{"balance_loss": 0.00218, "init_std_router": 0.00612, "max_seq_len": 512}
Below are experts of layer 10 (counted from 0) of a mixture-of-experts language model. Rows are named router (the router's row for the expert), up (a neuron's input weights, with its number) and show model dimensions 0-63. Each number is 128 + 32 x the weight over its row's rms, rounded and kept within 0 to 255.
After each expert's rows: "mostly gets" lists some tokens that are sent to it at least half of the time. This comes from a sample of Wikipedia text that the model never trained on.

# expert 64
router [186 194  97 185 111 150 166 143 112 129 110 153 134 168 150 145 127 125 138 105  86 111  84  96  88 145 147 103 169 165  59 151 113 150 188 168 163 143 113 137  97 141 116 143 155 122 103 167 131 191  80 126  75  81 109 133 210 181 109 145  81 107  98  89]
up0 [141 118  96 192 128 166 124 162 125 132  98 148 132 134 146 147 132 108 158 121 103  91 106  96 159 124 141 142  76  57 102  84 131 175 101 164 135  87 147 161 132 103 166  68 123 125  73 154 111 131 138  65 128 148 100 145 143 136  90 161 136 158 112 153]
up1 [153 158 139 108 120 136 151 128  86 159  98 156 138 138 168 103 147 183 123 138  86 151  78  58 116  64 106 112 164 134 148 150 127 190 121 104 173 134 123 174 116 192 144 142 162 125  90 190 133 143 206 138  61 112 130 122 112 151  96 151  69 115 132 138]
up2 [195 138 124 165 206 106 146 116  66 114 135 133 106 188 155 202 169  63  86 184 149 178 181 104 118 125 179  92 118  81  80 123 160 161 134 190 142 132 126 148 108  79 179 122 141  80  99 158 110 191  95 113 140 122 120 156 105 112  96 157 149 164 121 135]
mostly gets: " re", " El", " Re", "Re", " Tro", " Pres"

# expert 15
router [164 195 152 118 173  63  92 102  91 161 138  90 142 101  80  97 112 125  71  77 131 101  92 117  73 160 172 137 169 145 134 123 113  86 130 127 110 165  44 184  45 156 121 126  96  93 170 153 133 131  72  97 138 142 102 146 184 147  99 136  98  97 126 110]
up0 [ 77 121 163 104  95 118 114 145 107 113 116 120 108 104 146 126 105 121 128 104 176 158  62  97  92 135 158 134 129 154 128 127  84 153 134 147 113 148 152  57 142 132 144 110 150 180 124 136 145 137 123 107  97 110 101 199 182 156 132 129  43 146 160 104]
up1 [144 162 164 117  73 140  89  32 130 112 130 112 127 103 131 106 172 119  48 125 155  88 142 117  56 115 183 164 145 128 172  88 101 142  97 157  78 129 118 171 117  74 127 155 105 133 124 146 152 107 130  51 119 136 157 108 159 135 119  70 126 137 157 147]
up2 [137 156 106  96 166 111 159  78 100  94 118 184 100 170 166 101 117 153 130 149  95 109 163 116  88 171 102  69  72 193 113 144  88 121 170 143  83 120  76 144 104  74 149 139 114 119 139  66 118 114 102 154 109 180 122 125 153 120 163 117 186 123 104 124]
mostly gets: "–", "″", "′", " sq", " back", " lb"

# expert 72
router [154 128 138 130  93 151 160  72 115 131 106  98 150  98 116 128 121 155 133 146 156 132 125 150 158  84 180 144 119 118 137 119  94 121 138 171 161 178  69 111 114 173  93 165 151  82  82 176 184 201 137 114 151 105 103 209 172 207 138 153 135 121 141 146]
up0 [156 132 137  85 105 136 150  92  93 149  86 116 186  75 155 157 173 128 132  55 135 153 149 113 104  84 156  97 165 143 130 111 154 145  61 136 207 174 160 153 155 199 134 145 164 135 135 103 181 221 169 130 115 131 162 145 170 127 137 109  93 114 136 141]
up1 [133  64 133 111  98 109 125 172  75 104 151  96 140  84 120 174 160 147 151 163 160  86 145 168 144 122 185 100 161 141 128 129  92 117 125  94 107 148 115 166 154 192 157 105 172 132 136 134 128 140 141 132 157 109 124 151 140 168 181 185 147  74 150 151]
up2 [138 132 186  65  88 143 154 121 114 150 101 118 159 100 118 123 106 105 110 146  93 126  70 145 118  91 181 150  95 142  84 100  99 103 128 125 106 132 109 169 159 161  99  74 122  83 118 137 121 130 110 138 148 144 128 180 134 183 132 130 136 136 112 152]
mostly gets: " Records", " Corporation", " Press", " Foundation", " Network", " Studios"

# expert 19
router [191 150 173 137 168 130 146 102  55 162 163 123 121 109 135 121 121 112 149 123  87 164 117 130  66 105 150 116 128 136 135  87  96  94 164 130 117 183  93 166  19 157 125 107 156  58 156 144 145 148  95 157 116 126  90 152 186 182  83 122 144 104 145 107]
up0 [128 123 157 113  90 134 145  81 104 185 170  84 152 136 118 187 165 158 103  80 107  93  89 126  85 155 121 146 190  93 108  89 123 109 120  56  75 146 156  81 147 136 118 173 175  56 164 142 167 125 107 137 148 120 129 135 161 120 164 119 120  72 131  80]
up1 [135  96 126 172 108 137 150 159  75 144  87 165 117 146 164 103  65  88 123  79 110 122 177 112 156 126 124 141 107 153 133 126 113  89 108 160 143 142 104  66 128 127 148 127 132 139  90 129 110 135 152  63 129 140 155 145  67 148 162 171 103 153 144 151]
up2 [109 158 111 190  93 140 189 140 120  82 106 110 133 151 170 112 106 137 102 120 107  95  81 107  62 104 130 112 176 154  65 173 108 157 115 133  74  91  88 178 112 150 160 141 110 144  76 175 114 190 124 115 120 120 146 168 158 157 109 138  71 134 109  95]
mostly gets: "–", " (", "ال", " "

# expert 31
router [ 84 110 142 137 144 168 136 128 146 172 128 106 138 105 111 140 108 111 125 143 117 103 160  84 148 147 147  91 178 203 127 113  73  81 144 113 107 121 144 135  39 162 113 139 145  78 105 122  96 184 114  94 125 132 127 157 189 220 127 134 135  88 148 140]
up0 [121 154 106  70 144 134 139 200 129 122 138 107 130 101 147  93 129 112 123 170 139 181 101 153 126 113  95  95  96 172 121 163 115 108 179 161 147 137 179 136 123 154 137 122 155 111 107 119  80 119 173 105  97 120 151 173 154 148  91 140  96 163 141  84]
up1 [134 126  86 151 111 111 110 136 171 142 148 114 131 106 108 143 137  71 132 150  75  93  67 155 125 145 129 131 169 113  90  91 121 111 150 113  68  94 185 103  33 140 111 107 157 160 132 102 143 146  50 117 130 122 118 153 164 170 164 138 121 120 167 124]
up2 [125 131 193 158 108 120 165  82 136 180  68 163 197 119 174 158 174  99 124 105 134  86 132 131 126 176 147 117 119 157 135 124 124  66 168  89 127 162 138  90 104 100 161 118 129 152 132 192 104 170 123 134 196  89 131 125 120 175 152 125 112 192 125  85]
mostly gets: "|---|---|", "|---|", "|---|---|---|", "Billboard", "History", "Background"

# expert 74
router [141 173 127 116 150 106 183 142 107 146 149 131  77 112 158  96 161 140 105 139 116  89 125 111 134 111 136 118 149 134 118 117  52  64 118 174 168 115  68 182  84 165 140 140 144  75 153  99 101 160 104 113 158 107  85 117 141 128 164  92  91 132 115 156]
up0 [190 116 105 101 155 112 100 115 202  50 186 130 101 118 108 140 118 169 115 169  91  79 101 151 130 132 113 128 130 121 111 143  10 158 102 143 143  85  16  63 133 151 129 105 180  89 109 135  97  95 138 128 100 150  67 149 112 169 172 125 130 158 190  86]
up1 [159 140 122  84 139 120 126 100 142  98  96 138 101 118 146 141 105 135 127  63 140 122 130 138 130 123 137 170 117 166 152 146 117  47 101 173  84 138 130  80  81 141 136 184 154 116 129 140  60 203 108  71 132 127 162 147  93 156 127 105  96  96 165 183]
up2 [116 121 151 198 118 108 160 126  98 123 107 137  66  99 147  80 108  75  88  98 122  65  90  87 171 169 163 112 142 116 114 122  61  41  91  94 134 168 152 118 102  91 111 203 172 155 113 138 106 166 137  84 104  87 136 148 105 132 162 142 155  91 176 130]
mostly gets: " ex", " pre", " cover", " peak", "Dur", " period"

# expert 36
router [163 150 134 122 103 110 144 142  71 143 119 189  49 134  68 101 144  91 127 108 158 105  84  81 106 131 150  88 129 103 117 106 113  81 143 135 177 155  68 170 104 135 147 127  87 111  90 130 132 151  98 101 135 175 116 125 143 182 117 129  96 122 159 138]
up0 [116 118 136 105 119 122 141 200  97 118 157 131 145  92  97 124 147  86 140 121 154 136  94 132 117 207 134 131 118 215  56 130  84  40 150 130 149 129 137 103 103 146  62 130 117 107  97 147  68  93 138 113  89 179 191 119 159 112 130  95 132  78 166 100]
up1 [132 182 114 173 198 100  93 138 125 131 154 125  84 156 140 131 170 162 107 116 137  42 142  98 112 134 141 114 113  65 171  96 106 129 146 184 136 142 111 148 127 125 166 181 164  94  78 165  94 162 146  93 154 145 131 121 141 105  84  76 160 117  95 169]
up2 [132 114 160 169 131 145 129  71 151 117  82 146  58 144 118 148 123 117 142 179 124  81 155  88 131 119 122  78 160 121 102 111  99 111 152 130 163 163 131 163 120 124 156 148 102 146 155  70 117  94 146 130 168 137 176 125 126 138  99  95  56 143  55  85]
mostly gets: " his", " its", " their", " the", "The", " The"

# expert 37
router [142 152  63 108 154 158 133 141  82 176 167 135 105 118 165 104 103 141 112 179 133  85 118 106 119 100 127 127  91 122  95 142 121 106 129 127 141 122 110 149  91 115 130 136 150 107 105 182 172 174 115 134 161  88 132 152 146 169 134  76  56 104 117 137]
up0 [150 121 128 108 162 120 111 114 128 118 160 117  81 112 124 182 148  95  89 138  74 152 106  40 108 160 157 132 117 149 144 185 132 129  92  80 179 109 133 182  90  79 139 202 197  99 125 113 133  95 180 112  23 149 145 148 138 142  87 106 191 119 161 205]
up1 [136 153 127  94 112 118  89 179 141 175 138 155  93 194  98  78  88  96 107 107 129 126 143 118  73 226 138 137 107 131 125  94 157 133 111 126 132 128 116 183 122 113 108  59 181 131 122 130  57 168 135  64 141 136 155 142 103 169  20 105 146 107 149 159]
up2 [ 71 194 167 125 101 167 181 123  94 137 123 128 130 120 135 132 156 141 147 122 177 152 148  81 154  98 160  65 166 145  63 155 124  93 163 175 128 159 121 118 162 170 134 124 120  99 130 182 144 181 146 126  96 119  53 147 157 162 171 116 106 149 140 140]
mostly gets: " In", " in", " de", "In", " during", " for"

# expert 49
router [131 128 155 125 102  98 185 152 114 137 147 133 139 113 145 140 179 108 115 116  74 127 122 114 123 160 149  77 116 111 103 170  95  41 144 173 168 166  97 115  78 121  77 157 118  47  76 182 100 160 119  93 165 118 123 152 179 158 182 127 105 103 102 160]
up0 [ 97 151 146 112 161  96 128 131 100  77  89 101 120 140 100 162 144  95  98 135 196 141  91 142  80 188 135 137 158 126  75 169  79  63 111 168 165 170 111  75 109 124 137 146 180 112 140 149 149 168 154  89 124 142 187 144 171 129 116 124 133  92 105 143]
up1 [114 163 140  98  92 170 113 193  86 120 120 134 133  52 130 127 121  81 128 150 113 126 123  92 144 139 124 123  91 126 103 130  99 112 174 132 180 164  70 123 104 108 155 197 176 152 109 137  85 130 171 118 132 108  74 188 172 115  64  94 159 120 146 170]
up2 [132 143 146 179  95  97 114 157 127 146 122 115 112 125  89 149  81 194  63 136 163  90 126 156 147  92 138 102 117 147 167  77 162 125  78 119 138 142 201 121 142 111 148 106 178  64  80 139 133 112 125  95 147 151  74 131 207 110 174  94  96 159  99 183]
mostly gets: " Ju", " Cre", " vi", " Cru", " Pra", " bus"

# expert 42
router [125 105 136  96 143 155 145 119 101 169 103 185  97 119 155 175 158 149 122 123 109 138 108 125 130 123 114  72 129 150  65  72 115  76 171 178 137 145 132 170  49 133 134 102 124  80  88 164 132 118 128 124 151  74  73 155 143 207 146  51 139 116 144  97]
up0 [121 114 188 137 105 179  65 150 144 122 149 124  97 168  28 126  79 155 144 142 176 148 173  88 144 171 110  68 109 180 121 128 146  95 189 140 107 124 134  99 110 110 158 156 142  72 141 104 134 148  94  85 157 115 117 140 157 149  71 112 106  99 117  89]
up1 [141 141 123  79 127 122 112  70  99 116 131 107 113 133  92 157 152 132 135 184  58 170 106  75 109 176 161 110 134 131 124 105 165 130 129 119 116 127 145 154  75 111 130 117 154 127 127 173 136 120 131 107 170 130 176 189 118  98 137  58  80 179 122 122]
up2 [113 148 167 129 137 130 123 168  99 125 140  99 144 171  85 162  76 141 142 157 156  92  74  83  79 132 171  99 116 114 100 100 147 105 119 140 120 122 123 146 147  94 117  77  76 110 187 161  76 126 139 150 180 140  88 134 111 195  91 150 105 127  69 189]
mostly gets: "\".", " \"", " “", ".\"", "===", "=="

# expert 56
router [128 189 103 146 168  81 137 151 171 115 137 126 112 117 114 131 136 142 136 142 117 105 173  85 104  95 179 111 141 103 122  78  85  90 146 112 187 121 142 130  60 134  94 149  94 100  83 105 103 147  79  88 169 111  72 159 166 147 110 135 154  98 152 137]
up0 [125 115 184 100 134 194 232 122 147 123 139 139 147 159  90 165 113 161 109 148  93 121  98 126 142 193 135 103 129  69  50 147 159 150 119 131 100 139 144  96 109 173  87 123  90 145 160 106 147 131 150 155 147 131 112 159 173 113  89 108 157  95 111  97]
up1 [120 119 159 170 189 107 114 158 132 106 161 129 126 127 131 145 146 132 130 106 104  84 135  87  78  88 120 110 156  70 119 126 124  85 139 152 152 114 120 137  50 129 116 106 132 113 147  87  96 165 164  51  93 136 139 171  87  94 169 147 124 129 200 184]
up2 [138  68 184 200 146 177 118 126 116 145 129  47 135 127 157 115 181 130 103 126 108 129  89 155 116  90 125 119 118 133 110 134 123 113  89 102 148 156 131 112 113 126 103 112  85  95 139 113  73 123 120  94 125  94 188 110 175 115 107 107 166 152 124 151]
mostly gets: " =", "|---|---|", "---|---|---|---|", "|---|---|---|", " \\", " Elevation"

# expert 26
router [178 137 131 131  96 118 149 165 109 173 122 109 102 118 129  90 111 114 142 133  94 143 130  59 128 108 183 102 125 158 169 131  59 101  89 178 140 186 101 106 102 112 118 134 111 105 106 188 147 160 110 181 123 181 120 172 167 160 100 121  67 145 133 116]
up0 [ 97 100 159 147 107 109 122 110  60 148  92  95 133 106 185  97 160 146 139 122 138 159 140 140 159 125 172 134 135 183 153 134  81 117  76 116 132 120  99 130 135 108 124 126  95 136 111 131 105 120  91 144 133 164 118 118 167 130  88 118 149 129 110 190]
up1 [167 137  47 146 163  91 120 157  85 118 138 143 102 163 164  85 154 101  75  83  95 148 165 100 101 143 149  52 128 110 143 152 134 138 151 119 205 146 140 139 104 114 139 115 111 191 118 172  67 123 123  98 123  86  84 170 146 160  71 145 194 116 177 153]
up2 [190 164 163 167  71 168 103 184  98 139 150 148  56 105 103 145 146 116 123 128 151 130 121  67 120 130 224 138 181 134 115 164 115 151 134 126 158  88 132 121 128 182 101 149 139 128  77  84 171 136 150  86 108 116 166 166 103 114 133 141 109 142  75 127]
mostly gets: " who", " father", " campaign", " town", " route", " area"